config = dict(
    router_score='sigmoid',
    balance_bias=False,
    init_std_router=0.0353,
    init_std_down=0.0,
    beta2=0.99,
)
Below are experts of layer 2 (counted from 0) of a mixture-of-experts language model. Rows are named router (the router's row for the expert), gate (a neuron's input weights, with its number), up (a neuron's input weights, with its number), down (a neuron's output weights, with its number) and show model dimensions 0-223. Each number is 128 + 24 x the weight over its row's rms, rounded and kept within 0 to 255.
After each expert's rows: a language model's description of what the expert responds to. This comes from a sample of Wikipedia text that the model never trained on.

# expert 39
router [165  91 118 175 144 152 101 105 123 166 164  74 108 179 119 105 125 132 133  99 100 106 163 128 138 135  92 100 117 179 121 102 103 121 102 107 117 132 136 126 128 129  85 114 127 132  98 114 121 123 132 125 121 114 185 123 119 102 165 146 142 121 171  95 130 151  97 110  93 120 113 102 111 124 141 149 140 131 116 128 134 144 111  87 112 111 126 168  87 150  96 155 112 144 105 154 133 115 111 134 126 101 118 130 138 109 125 123 107 124 153 167 141 160 114  97 112 121  72 110 153 146 131 123 162  68 135 108 142 136 107  96 163 107 148 108 127 162 111 166  94 136 139 125 113 143  93 139  90 128 147 135 146 112 168 130 138 115 170 109 119 139 106 125 118 150 114 104 139  84  98  91 131 178 151  95 103 117 140 127 149 111 158  98 108 148 155 166 143 127 135 118  63 112 160 136 165 120 142 152 149 176 120 114 164 115 115 104  97  88 106 125 120 166 167 135 125  91 135 115 164 153 107 133]
gate0 [139 119 120 115  80  95  79 113 105 123 122 116 106 142 134 173 110 123 139 132 112  96  99 133  99  67  92 148 134 164 115 109  99 144  97 140  77 138  83 192 131 119 136 127 157 100 110 130 162 129 114 140 131 113 145 120 165 133 123 109  95  89 134 130 133 123  66 148 107 173 143 167 140 144 150 146 129 127 106  78 164 162 112 127 125 160 118 130 134 135 112 131 155  83 141 134 117 139 161 180 125 123 112 176  87  94 164 134 120 101 165 120 162 162  99 143  96 133 121 148 122 131 120 124 106 129 152 154 145 106 153 140 138 138 131 107 103 127 144 151 147 176 145 119 140 134 103 111 131 135 112 150 159 137 139 157 119 114 127 146 151 139 108 135 140 104 145 118 123 121 147 162 103 159 149 148 140 132 140 123 124 119 111 175 125 147 168 134 187 105 181 110 111 125  99 132 118 148 122 110 141 120 113  56 143 111 209 138 129 105 135 146  85 132 129 139 164 119 123 153 129 133 128 123]
up0 [121 148 164 150 161 166 162 136 152 155 113  99 137 143 138  85 134 142 107  98 131 134 158 125 142 184 156 127 133 129 154 132 148 100 173 116 164 115 170  57 113 111 135 116 101 141 160 124 114 108 162 101 148 131 116 119  97 127 113 113 153 177 107 105 159 138 174 126 150  80 122 107 138 132  91  86 119  99 125 158  83  94 135 153 135 107 153 115 135 117 100 102  80 161 119 100 166 130 104 107 120 129 148 132 156 189  96 109 123 152  98 139  81 115 167 113 122 160 150 131 142 116 135 104 154 105 141 115 101 122 109 117 132 111 109 146 136 112 110 107 125 117 109 140 147 120 161 147 144 118 147 131  98 128 121  79 114 152 113 101 101 100 165 126  96 150  97 147 138 147 102  95 167  85 140 117 125 134 117 156 114 116 152 107 123 107  87 147  97 147 129 146 152 145 163 119 153 109 128 137 142 124 159 177 127 138  67  99 119 153 149 114 157 104 129 120  94 125 159 110 124 130 124 151]
down0 [117 110 144 128 150 150 122 114 136 163 132 124 181 127 132 126 124 141  96  98 149 116 123  91  96 133 153 154 150 147 109 135  88 184 170  92 114 146 107 105 134 113  88 115 106 151 113  98 135 130 199  76 156 102 143 145 147 122 113 131  95  89 117 140 145 158 158 139 131  57 136 177 127 145 144 114 147  97 123 165 116 135 133 128 114 138  83  94 142 159 146  92 117 152 112 105 113 136 110 119 168 127 131 102 162 160 106 122 123 145 136 113  77 128 101 110 125 146 159 129 118 104 138 129 148  97 159 115 157 133 152 152 118 121 153 164 147 114 108 160 112 156 117 124 138  95  92 112 150 131 150 119 134 144 110 145 114 139 116 143  91  89 156  87 135 173 103 136 116 151 163 105 158 144  92 142 145 127 122 158 168 122 149  92 118 136 157 117 139 140 150 161 145 138 131 135 123  91  99 108 120 136 160 133 122 102 123 131 105  78  99 120 190 115  99 144  94 158 182 132 125 123 113 121]
It responds to: Articles and year digits

# expert 21
router [145 150 149 125  91  91 127 139 142 139 120 102 128 124 162 129  99 168 130 135 104 148 106 150 112 116 101 121 158 145 115 120 111 127 103 131 138 102  98 139 105 160  96 136 174  80 106 150  89 120 143 130 133 138 154 120  90 120 147 149  95 149 158 134 105 148 116 148 139 117 118 165 163 121 165 125 122 103  90 144  95 124 124 119 157 129 152 141 179 131  82 124 137 101 105 128 130 121 145 117 111 150 135 126 102 136 128  84 139 121 142 100  91 140  95 115 140 171 115 172 187 176 132 149 149 135 133 118  86 146  74 125 164 110 138 203 194  79 118  92 155 100 131 126 130 119 154 121 126 134  87 119 120 153 143 120 142 129 153 113 120 135 138 152  99 155 127  98 168  82 158 102  94 126 119 149  79 121 111 146 104 131 124 108 122 132 166 163 176 129 123 102 122  95 116  83 145 140 122 140 154 156 150  78 112 114 119 111 108 109 101 161 137 146 131 124 142 125 157 134 119 108 161 113]
gate3 [134 121 184  83 157 146 140 159 125 115 131 123 144 110 110 128 112 120 159  98 146 142 137 118 163 142 147 137 103 115  86 114 121 110 177 146 175 136 125 104 120 132 104 118 138 162 133 130  87 158 112 108 124 127 141 108 114  94 155 139 135 156 129 108 124 124 148 156 152 116 121  77 187 131 144 102 186 119 124 141 129 111 145 137 114 144 174 116 142 110 134 120  87 162 125 136 137 189 124  85 140 134 109 114 164 145 122 114 156 171 119 176  91 151 116 158 150 149 154 105 117 157 113 124  96 177 138 104 105 148 134 110 149 115 122 162 127 107 139 132 130 146  93 147 113 167 152 172 118 135 116 106  98 157 155  69  99 165 158  97 108 131  88 130 126 136 141 126 116 124 136 127 126 153 132 131 105  98 177 148 131 161 133  97 137  85 104 153 127 141  89 131 111  84 106 101 110 101 122 118 116 103 157 142 152 102 126  90 120 122 137  86 174  92 137 105 149 135 115  87 151 140 116  91]
up3 [152 150 128 156 122 137 139  87 137 168 111 135 109 116 131 131 129 151 137 143 107 107 124 158 133 110 152  90 158 133  96 114 100 165  90 133  81  99 113 123 102 102 145 127 113 129 156 130 141 122 150 102 140 146 107 160 159 130 117 140 147  91 137 126 127 141  64 172 130 166  95 200  75 145 137 130  97 142 106 104 179 160 131 128 126 104 103 145 146 147 126 151 157 158 192 108 159 104 128 124 109 145 172 111  94 120 150 158  83 121 139 113 130 144 164 107 114 120 129 163 101 137 116 115 176 110 138 143 145 138 103 161 100 150 120 121 145 139 121 113 113 132 168 124 123  94 134 103 137 153 145 165 149 133 127 161 154 133 107 128 128 116 144 151 161 102 114 144 136 156 101  94 154  90  95  96 158 192 119 151 142 123 131 120 130 121 131 118 135 128 158 145 107 171 138 132 122 155 142 148 131 174 119 120 113 111 103 185 149 113 106 148 137 150 130 156 118  92 109 148 145 104 130  64]
down3 [179 139 114 156 169 114 146 136 130 105 116 157 127 188 126 111 135 111 162 113  98  96 107  87 138 121 147 126 152 151 145 129 119 153  51 144  96 134 144 144 124 118 121 100 163 176 144 131 164 150 132 123 146 135 115 148 140 127 137 143 148 105  96 121 167 128 155 101 118 128 115 143 100 118 145 130 114 146 124  98 131 130 151 160 144  91 123 115 105 103 123 133 130 178 107 152 150 106 146 147  85 126 145 119 111 128 104 131  79  82 131 172 143 120 164 133  86 116 105 109 150 113 115 129 146 120 148 154 171  98 118 111  99 102  91 140 104 158 108 158 107  88 142 170 103 119 105 137 109 178 175  96 109 125 135 128 117 124 155 112 170 113  93  89 134 111  98 125 112 149  89 141 122 106 109 137 115 115 108 142 151 100 108 130 133  85  94 126 143 135 128  96 100  88 159 122 136 103 157 148  77 146 145 140 102 158 136 120 136  99 128  90 116  65 124 125 123 130  95 167 103 106 111 146]
It responds to: Mid-word syllable pieces

# expert 53
router [148 115 119 117 115 101 162 138 153 139  89 105 166 130 164 111 133 148 113 139  85  95 117 165  93 113  85 132 132 173 125 108  74 160 100 162  81 124 149 117 130 144 112 143 132 111 126 155 142  90 123  96 143  92 141 142 148 138 148 118 107 142 109 182 137  85 144 111  99  65 119 144 153 117 109 160 142 120  97 107 123 106 114 124 167 148 146 118 136 156 126 112 119 119 112  97  96  99 136 137 126 129 127 106  83  88 100 118 138 138 132 146 117 133 129 103 115 125 175 154 175  87 151 105 150 127 166 113 148 138  97 162 179 120 121 153 130 145 118 168 134 141 166 145 119 144 143 135 133 147 128 123 143 125 175 141 149 115 122 137 157 144 145 146 125 120 113 149 122 107 157 103  98 136 147 123 166 154 142 122 148 139 153 134 144 122 161 184 144 191 153 108 116 151 157 104 154 102 142 173 147 145 123 115 140  99  92 103  65 125 164 187 106 117 131 128 155 156 141 115 120 132 128 121]
gate0 [109 139 140  95 108  76 122 141 154 142 171 137 105 117 147 146 152 136 137 126 137 145 136 111 169  97 139 185 144 145 134 121 118 163 112 139 126  73 101 169 134 154 145  76  93 184 131  90  84  74  95  92 108 115 112 123 112 115 112 137 148 169 146 116 119 113  86 136 116 126 132 107 108 144 173 165 119 116 154 115 179 135 106 124 124 132 138 156 118  94 137 192 126 147 101 130 121 106 102 139 164  92 151  84 129 123 112 144 158 145 146  93 150 157 111 120 135 137 136 116 141 114  97 133 118  65 154 182 117 145  71 107 137 117 128 131 103 130 116 105  81 154 140 118 122 123 131 129 108 124 116 139 161 139 133 125 109 113  91 134 115 144 116 109 117 177 124 154 110 118 116 127  96 146 176 110 131 146 123 112  77 134  90 151 138 115 137 140 120 134 139 139 112 106 134 159 140 132 155 136 100 146 107 118 140 145 103 117 107 140 119 175 153  94 106 107 131 115 135 142 117  63  99 146]
up0 [134 123 102 177 166 158 124 100 164 129 113  95 147 114 110 128 115 149 117  99 101 118 125 135 121 133 124 144 152 153 139  83 125 126 117 145 121 179 126 139 146 122 103 137 134 116 148  94 117 172 142  83 129 183  90 105 162 106 119  87  88  75 134 180 126 160 122 106 128 124  86 132 142 156 160  85 133 156 100 146 146  89 171 112 133 159 149  97 102 132 137 132  93 121 144 115 150 114 110 164 105 140 103 147 142 145 116 102 123 102 151 160 124 112 118 115 146 125 110 148 110 117 145 118 112 148 108 118 125 123  79 137  90  91  95 157 147 131 125 155 179 160 140 138 151 125  87 142 119 136 131 157 123 123 140 120 114 176 189 131 130 134  91 165 135 110 152 125  93 120 152 129 126 123  91  90 162 145 125 134 169 116 145  81  93 174 100 118 117 140 111 110 161 137 163 121 125 136 182 112 152 136 104 124 129 113 152 125 115 128 139 126 130 117  73 144 157 139 139 150 152 176 107 104]
down0 [120 127 141 144 138 133 148  83 143 176 150 100 172 107 136 132 116 113 101 132 162 122 126 161 117 155 111 137 130 158 103 122 125 138  83 153 154 129 109 121 141 122 115 140  80 101 134 155 126 171 145 128  93 135 132  92 136 124  77 155 112 123 125 106 118 144 149 133 107 124  98 109 115 123 156 104 120 117 150 167 107 128 153  78 176 159 155 115 137  79 122  99  78 154 131  81 131 145 117 110 152 152 158  83 132 123 142 121 167 167 129 131 102  87 131 138 116  99 126 119 126 133 143 146 179 152 151 124 157 145 151 171 167 110 151 168 168 154 122 151 119 132 172 158 109 119 141 143 128  83 133 121 152 124 153 103  97 123 141 123 137 137 119 174 129 109 127 140 117  95 144  56 165  93 159 133 142 158 102 151 158 106 138 113  97 112 143 118 133 135 117  96 104 148 132  83 140 137 143 122 144 101 111 137  50 115 151 125 148 127 137 164 141 104 150 113 136 173 134  97 143 124 138 117]
It responds to: Word-ending suffixes

# expert 52
router [136 117 117  93 108 105 130 100 136 136 121 155 125 170 154 103  70 143 110 142 118 150 114 162 134 102 140 100  89 168 109 112  80 154  89 129 141 104 131 142 100 159 138 130 127  86 114 123 114 144  80 152 143 126 142 123 130 157 160 136 124 172 105  95 113 155 109  92 114  74 144 135 156 104 127 130 149 105 110  84 104 124 128 111 154 162 149 166 146 163 144 153 107 139 114 148  72 175 112 162 122 147  82 116 107 142 125  97  99 131 137 121 119 136 125 112 130 147 103 100 130 158 129 105 130 127 136 130 151 100 102 150 147 167 134 124 107 176 123 153 153 114 126 146 108 149 124 120 111 107 151  66 126 123 152 104  89 117 130 131 107  99 100 174 106 137 102 154 154 167 150  91 109 152 166 195 121 163 146 128 117 132 126 129 142 137 134 144 106 146 115 129 165 139 125 147 178 128 128 147 107 110 130 168 140 179 113 118  89 110 135 131 135  88 146 120 136 116 161 168 136 161 129  94]
gate0 [170 143 174 129 174 169 120 150 122 164 114 130 121 163 148 155 115 126 168 117 119 112 113 147 135 133  96 171 119 108 115  91 102 146 167 131 131 136 146 108 134 144  97 130 187 152 158 112  93 139 131 121 110 142 167  99 141 126 130 135 119 153 118 156 122 128 127 129  79 118 120 135 167 131 147 112 131 137 108 137 161 154 129 157 117 112  88 110 126  70 170 120 168 115  96 142 128 151  88 123 115 124 122 105 127  97  86 120  96 141 109 142  99 104 107 128 166 154  82 129 142 108 149 118 147 138  99 123 150 160  97 146 142  91  81 123 146 122 140 150 137 111 134 155  78 137 106 124 140 145 158 159 122  96 114  88 104 148 139 138 104 150 139 128 143 105 124 114 135 122 117 188  92 153 106 110 158 118 164 140 125 175 148 164 105 120 137 153 133 194  94 133 178 152 166 143 151 107 139 112 123 119 142 152 126 152  99 142 144 158 158 108 109 144 188 104 131 123 110 168 146 121 134 141]
up0 [141 115 160 115 112 129 134 162  95 142 140 157  94 139 145 107 110 114 149 116 149 163 104 151 127 155 103 121 129  95 126 123 108 115 138 160 195 186 106 112 128 123  76 116 144 168 146 140 103 165 121 135 125  75 122 145 132 150 132 133 107 142 114 140 137 159 103 155 100 146 117 134 110 143 144 129 121 129  67 144 153 140 124 162 106 149 121 127 142  87 131 118 118 137 114 129 123 160 140 133 149 146  74 115 153 150 137 130 136 174  90 103 120 166 111 158 129 134 133 101 126 115 101 116 148 146 121 124 118 126 125 142 144 128 115 172 139 113 140 116 133 151  70 174 125  98 132 152 103 148 142 156  71 130 102  92 119 187 114 143 113 155 115 171 122  97 150 133 127 100 118 169 126 202 107 130 135 128 156 154 115 151 138 121  95 120 101 144 127 158  99 138 155  96  97 121 131 106  59 103 155 130 169 136 147 153 122 135 153 157 149 122  99 125 144 137  92 116  97 145 123 113 137  71]
down0 [122 126 142 143 139 113  99  86 144 154 111 159 165 141  95  84 140 133 148 101 107  88 112 117 140 154 174 143 105 127 149 110 148 115 149  93 116 127  99  99 110 129 123 115 131 132 142 108 126 157 131 114 109  90 139 127 135 118 132 108 147 110 123  76 129 133 149 130  83 106 130 177 143 122 147 125 180 150 167 118 100 120 136 159  99 142 137 143 138 127 107 137 127 141 137 111  98 116 163 131 113 143 120 132  97 116  93 133 142 140  98 127 159 105 117 113 121 136 137  85  99 155  89 127 140 155 116 170 120  92 139 121  99  94 145 135  84  97 152 117 118 153 138 114 116 182 140 120 130  82  90 106 119  65 112 106 108 143  82 105 122 157 141 133 114 131 157 135 171 129 140 144 162  95 109 133 109 113  84 115 137 159 182 116  98 115 174 147 137 167 101 165 128 148 132  95 138 163 150 129 179 117 123 137 129 124  86  72 118 164 140 123 124  65 127 105 132 124  98 110 189 128 135 147]
It responds to: Early word pieces

# expert 8
router [111 145 110 126 116 144 136 137 137 103 156 143 111 132 135 188 127 112 138 104  73 158  93 114 105 163 130 125 114 138  95 127  91 130 145 176 144 122 102 162  70 109 112 169 152 144 110 116 129 119  87 134 154 128 178 149 133 122 169 165  92 121  97 114 138 106 114 130 106 110  99  82 117 161 113  92 103 117 148  86 141 111 111 132 118 137 158 103 104 111 195 121 111 124 122  93  92 124 141 137 149  86 115 140 119  94  92 113 132 136 104  87 116 140 120 121 163 136 117 133 142 101 140 110 109 144 134 136 132 116 119 109 127 105 126  90 156 143 126 169  89  88 138  93 121 141 101 125 101 135 133 130 146 131 164 113 122 133 108  75 143 135 102 112 104 126 145  79 151  93 112 107 130 151 145 148  67 144 163 135 149 121 123 132 148 134 162 167 150 158 100 153  96 115  98 111  91 100 123 155 154 168 142  93 140 124 119 142 131 134  79 111 115 129 132 103 149 149 123  94 102 180 156 140]
gate1 [113 109 143 114 154  99 159 127 153 129 160 131 127 115 178  75 162  96 124 103 143 114 113 119 160 143 141 143 187 101 123 120 108 142 140 154 122 132 126 122 155 117 130 133  77 172 117 127 101 143 113 100 116 153 129  97 115 130 138 168 123 116 141 136 143 115 108 128 151 128 103 111 148 133 110 123 138 145 151 146 121 110 105 104  96  95 136 118 155 113 157 107 110 128 145 153  92 115 133 129 129 159  83 117 111 115 116 133 148 165 116 131  88 123 173  87 117 145 134 136 149 189 114  92 138  67 122 150 157 133 142 159 128 109 114 125  90  85 109 114 105 144 135 122  63 130 133 126 111 136 147 102  73 116 112  96  99 150 138 136 113 151 115 108 170 168 103 101 119 126 109 165  77 128 103 142  99 107 105 136 115 133 171 107 132  90  78 134 123 150 120 160 127 131 147 138 131 116 181 144 176 135 103 168 155 122 103 103 112  93 119 123 121 161 126 109 106  88 158  71 153 159 136 143]
up1 [117 113 163 112 178  94  80  98 138  92  94 145  86 125 136  92 117 130 155 124  72 129 141 144 152 156 142 128 140 124 105 129 117 152  90 128 130 126 120 125 146 126 158 122  99 114 149 134 105 110  99 148 132 121 142 132  98 114 104 125 135 106  85 122 128 103 112  69 106 101 109 119 142 123 162 131 158 126 146 131 132  98 127 100 123 112 150 134 194 142 159 120 138 169 158 110 104 113 130 152 181 160 133 145 102 122 107 148 114 127  76 149 109 121 138 114  96 136 155 136 169 181  94  92 143  98 104 141 159 118 124 178 152 101 113 122  76 147 115 111 127 148 166 169  74 118  89  98  97 120 126 143 128 140 125  82 106 141 139 149 125 133  91 113 150 133 135  99 138  98 105 144 138 124 104 142 115 125  96 126 126  88 158 101 106 108 120 120  75  99 100 159 139 108 122 132 126  75 163 145 124 106 115 146 170 106  92  77 108 105 127 132 130 139 143 148 125 105 141 111 142 160 123 125]
down1 [109 138 163 143 114 158 130 137 152 117 120  96 116  76 154 131 134 179 140 101 141 131 104 165 119 141  93 131 129 118 152 160 129 152 104 146 137 137 107 154 161 125 155 118 155 145 143 138 140 113 102 159 134 141 151 142 138  95 153 138 143 148 117 119 170 150 112 142 137 128 126 119 104 119  99 133 122 113 183 103 141 131 141 133  96 125 162 116 156 140 151 167 196 135 130 127 132 133 132 181 120  98  78  99 133 125  83  99 121  93  99 141 130 123 111 123 112 159 105 163 153 146 121 104  89 124 132 118 142 151 119 151 131 117 136 106 126 120 192 157 142 172 139 125 164 130 119 128  79 129 108 104 159 127  68 140 138 128 106 134 174  85 132 134 126 107  83 126  48 126 203  97 129 159 115 175 127 143 111 121 129 134 129 142 119 146 116 115 171 129 157 175 132  88  94 145 118 145 123 151 105 141 128 116 100 126 164 144 115 105 105 120 120 162 108 115 142 105  95 139 131  97 146 148]
It responds to: Word-initial capital fragments

# expert 34
router [164 119 121 129  71 111 117 171  81 131 123 143 145 133 148 143 120 178 128 112 137 123 105 117  86 128 125  85 184 161 124 132  78 151  66 141 124 135 117 165 113  98 112 108 140  81 140 112  94 123 151 150 103 114 153 175 169 143 134 133 131  87 161 115 121 124 127 110 140 119 114 115 146 103 131 158 132 148 120  80 128 158 119 104 168 130 134 119 138 144 175 106 174  88 120  97 131 145 101 145 161 129  99 124 109 158 102 118 129 104 186 157 154 123  91 108 122 159 130 139 178 116 149 124 166 112 159  85 174 127 122 122 167 138 126 141  99 149 152 148 126 133 138 154 126 127 149 150 136 135 134 144 154 115 144 104 138 133 135 119 152 127 169  99 158 138 102  93 132 114 114  97 123 186 147  95 118 128 106  98 116 110 114 108 138 124 156 139 144 154 166 144 112 100 143  95 162  94 100 153 125 149  90 108 154 157 131  66 119 132 123 157 120 109 133 135 151 134 146 129 138 105 135 144]
gate0 [116 115 139 113 123 177 135 123 163 171 146 157 143 119 103  95 124  94 109 126 115 142 167 159 116  98 136 139 121 119 137 134 136  93 154 123 128 153  95 116 121 102 130 120  91 131 135 139  84 125 137  98 169 129 110 158  97 123 184 130 124 168 155 131 112 136  92 123 186 160 173 116 135 111 103 138 107 158 186 141 107 147  91  94 150 174 136 114 130 147 107 141 131 161 115  98 128 112 144  82 148 131 135 123  66 140  96 109 119  82 118 113 116 144 126  91 144 137  78 157 113 101 145 123 113 101 120 148 166 120 136 131 144 126 141 164 145 118 180 154 128 141 176 122 135 125 109  97 115 122  94 107 134 157 140 132 121  95 122 142 146 107 130 125 122 107 144 143 114 154 146 127 147  93 168 125 108 144 141  97 159 142  98 133  96 121 128 129  97  91 121 167 119 187 135 107 124  63 154 145 179 121 112  86  97 135 123 129 113 170  99 114 136 153 135 113 113 127  98 134 151 123 109  91]
up0 [136 152 104 131 106 165  93 135 117 150 135 146 133 123  91 135 129  79 118 121 121 160 134 149 147  77 195 143 120 114  94 116 159  86 111 106 132 112 106 139  84 131 131  84  60 173 129  97 151 101  94 150  70  84 109  93 149 127 138  84 144  99 110 113 123 173 120 138 147 127 120 142 127  87 157 110 110 108 140 152 118 127 141 134 126 161 127  92 149 171 127 168 136 115 145 183 149 140 129 132 130 134 125 150 143 118 143 159 150 131 152 113 149 102 164 127 134 127 116 100  81 164 109 121 152 125 153 130 170 147 100 115 121 142 117 136  91 125 167 122 143 126 140 128 130 131 100 120 111 149 130 136  98 143 130 127  77 124 144 138 135  94 141 117 189 128 128 120 132 116 142  88 159 125 122 103 130 146 131 142  89 136 129 127 138 124 119 135 150 107 155 133  85 133  93 123 125 176 172  95 155 126 123 107 108 134 116 142 118 153  82 119 104 127 115  81 107  72 119 137 137 151 161  80]
down0 [126 112 108 141 143 151  99 100 166 147 122 120 113  90 104 103 133 143 126 102 146 158 130  94 115 146 156 113 129 127 154 150 134 128 136 148 131 174 116 128 139 137 138 138 115 189 151 137  98 120 115 137 129 140 135 120 151 116 128 159 142 154 148 111 117 120 119 127 186 138 115 137 154 157 154 138 143 116 145 122 176 138  95 135 139 144 152 124 131 163 141 154 152 130 107  88  92 145 148 138  97 110 126  97 146 111 148 121 124 134 160 119 131 159 142 148 128 170 111 122 156 139 115 137 123 173 144 118 134 136  60 123 138 146 150  82 155 120 159 149 152 130 164 129 151 126 111 101 130 100  53 171 137 134 131 121  94 100 117 157 111 128 101 156 123 163 138 104 123 119  76 107  95 146 183 145 111 146 117 155  93 126 125 115 130 154 148 114 124 115 109 165 138 147 109 170 115 146 172  82 159 127 101  85 133 163 176 166 130 167 112  88 175 169 159 174 140 118 153 116 108 175 143 105]
It responds to: Word endings, diacritic letters

# expert 45
router [133 134 105  91 117 120 179 151 161 182 143 141 115 124 108 136 129 181  96 102  83 112 117  92 141 102 119 146  98 148  74 153 104 124  98 166 119 110  95 107  84 139 137 103 108 107 131 145 138  88 106 161 143 119 158 162 160 155 115  92 145 130 115 117 102 104  99 121 141 114 126 130 156 129 125 131 134 150 166  95  93 138 122 136 163  99 144 155 146 133 122 149 139 171 106 135 114 161 109 177 118  87 121 100 126 104 113 137 154 137 125  95 129 106 111 117 156 122  87 134 150 154  93 133 103 129 159 112 101 140 109 137 124 108 118 140 129 125 152 109 143 126 110 112  99 113 143 143 105 126  95 113 155 145 158 134 173 117 120 106 125 153 112 120 112 107 128 129 151 185  92 147 130 145 158 115 135  98 157 167 135 137 138 133 132 124 165 132 144 168 187 145 107 125 183  92 114 140 131 129  95 151  79 117 165 135 128 143 141  80  98 129 115 104 115  59 125 157 159 127 112  90 142 150]
gate0 [155 113 135 130 141 147 107 118 142 134 114 137 155  93 115  76  95 124  97 127 143 145  74 140 138 108 134 141 144 147 130 105 162 134 129 171 112  96 175 155 153  70 167 136  86 158 149 140  79 111 102 133 133 136 135 110 134 146 159 146 107 144 100 199 108 117 154 159 154 165 137 113 177 115 114 134 168 141 126  96  85 156 185 127 135 170 102 114  46 122 149 126 106 133 126 158 159 161 113 122 130 138 128 117 112  93 123 123 120 159 167 135 132 108 142 137 115 131 134 142 155 169 147 124 150 152 125 125 118 147 134 140 123 135 128  92 182 104 126  99 144 119 152 117 126 145 174 159 162 115 107 139 123 167 141 125 112 138 153 142 126 133 148 150 151 114 123 118 155 150 144 125 127 121 140 153 148 124 115 110 165 137 176 132 133  94 134 129 135 129 117  79  83 124 146 154 136 138  86 157 122 149 174 129  90 115 160 152  98 134 115 108 127  77 145  88 122 142 130 137 153 117 111 123]
up0 [104 133 124 108 162 163 168 103 139  88 136 118 177 100 132 166 108 121 154 129 143 132 111 114 118 100 126 147 146 109 122 125 168 114 110 139 161 126 147 150 124 143 165 147 143 128 141 125 121 168 113 122 164 161 122 120 163 127 129 104 153 113 132 158 130 167 113 146 172 119 149 129 165 136 163 134 112 137 135 137  92 141 160 140 142 130 135  73  85 148 108 117 161 140 143 152 145 105  83 108 103 160 146 108 144 110 165 127 143 109 134 103 121 103 110 151 156 105 120  95 123 130 126 145 120 161 120 107 113 141 158 206  65 113 120 123 122  79 127 140 136 112 164 114 127 133 177 162 168 132 137 114 120 117 120 136 128 139  94 164 145 136 141 151 173 130 130  77  93 139 150  95 179 112 137 137 104 130 106 163 119 119 174 183 118 135 127 103 115 165 119 108 115 141 118 148 123 182 169 116 124 122 140 141 140  89 112 147 123  86 132 158 132 107 102 157 163 166 105 123 169 146 129 152]
down0 [108 132 163 160 170 106 126 146 126 108 124 147 113  84 105 135 129 113 112 115 180 133  94 130 139  85 141 165 150 148 142 125 106 137  84  96 142 103 154 120 167  98 156  72  93 168 132 105  91 134  96 146 143 154 114 130  80 130 147 123 144 115 147 146 133 100  95 151 124 191 126 119 154 139 156  96 118 135 163 164 112 137 160 112 135 148 121 156 117 139 100 157 133 127 118 142 172 138 138 137 115 137 110 156 140  91 142  98 150 122 134 169 147 140 145 110 131 144  76 135 108 132 105 151 149 137 139 123 134  81 121 153 113 147 147  91 106 143 128  94 129 104 140 140 154 118 137 152  79  83 137 119 143 138  97 136 114 129 128 164 171 115 118 123 144  99  90 132 160 155 115 133 151 135 122 147  90 134 135 139 141 102 138 109 152 132 160  85 130 111 136 130 121  79 182 171  98 155 133 129 166 155 143 125 147 141 139 106 149 164 132 121 190  93 140 165  88 141 134 130 158 160 132 160]
It responds to: Word-initial capital pieces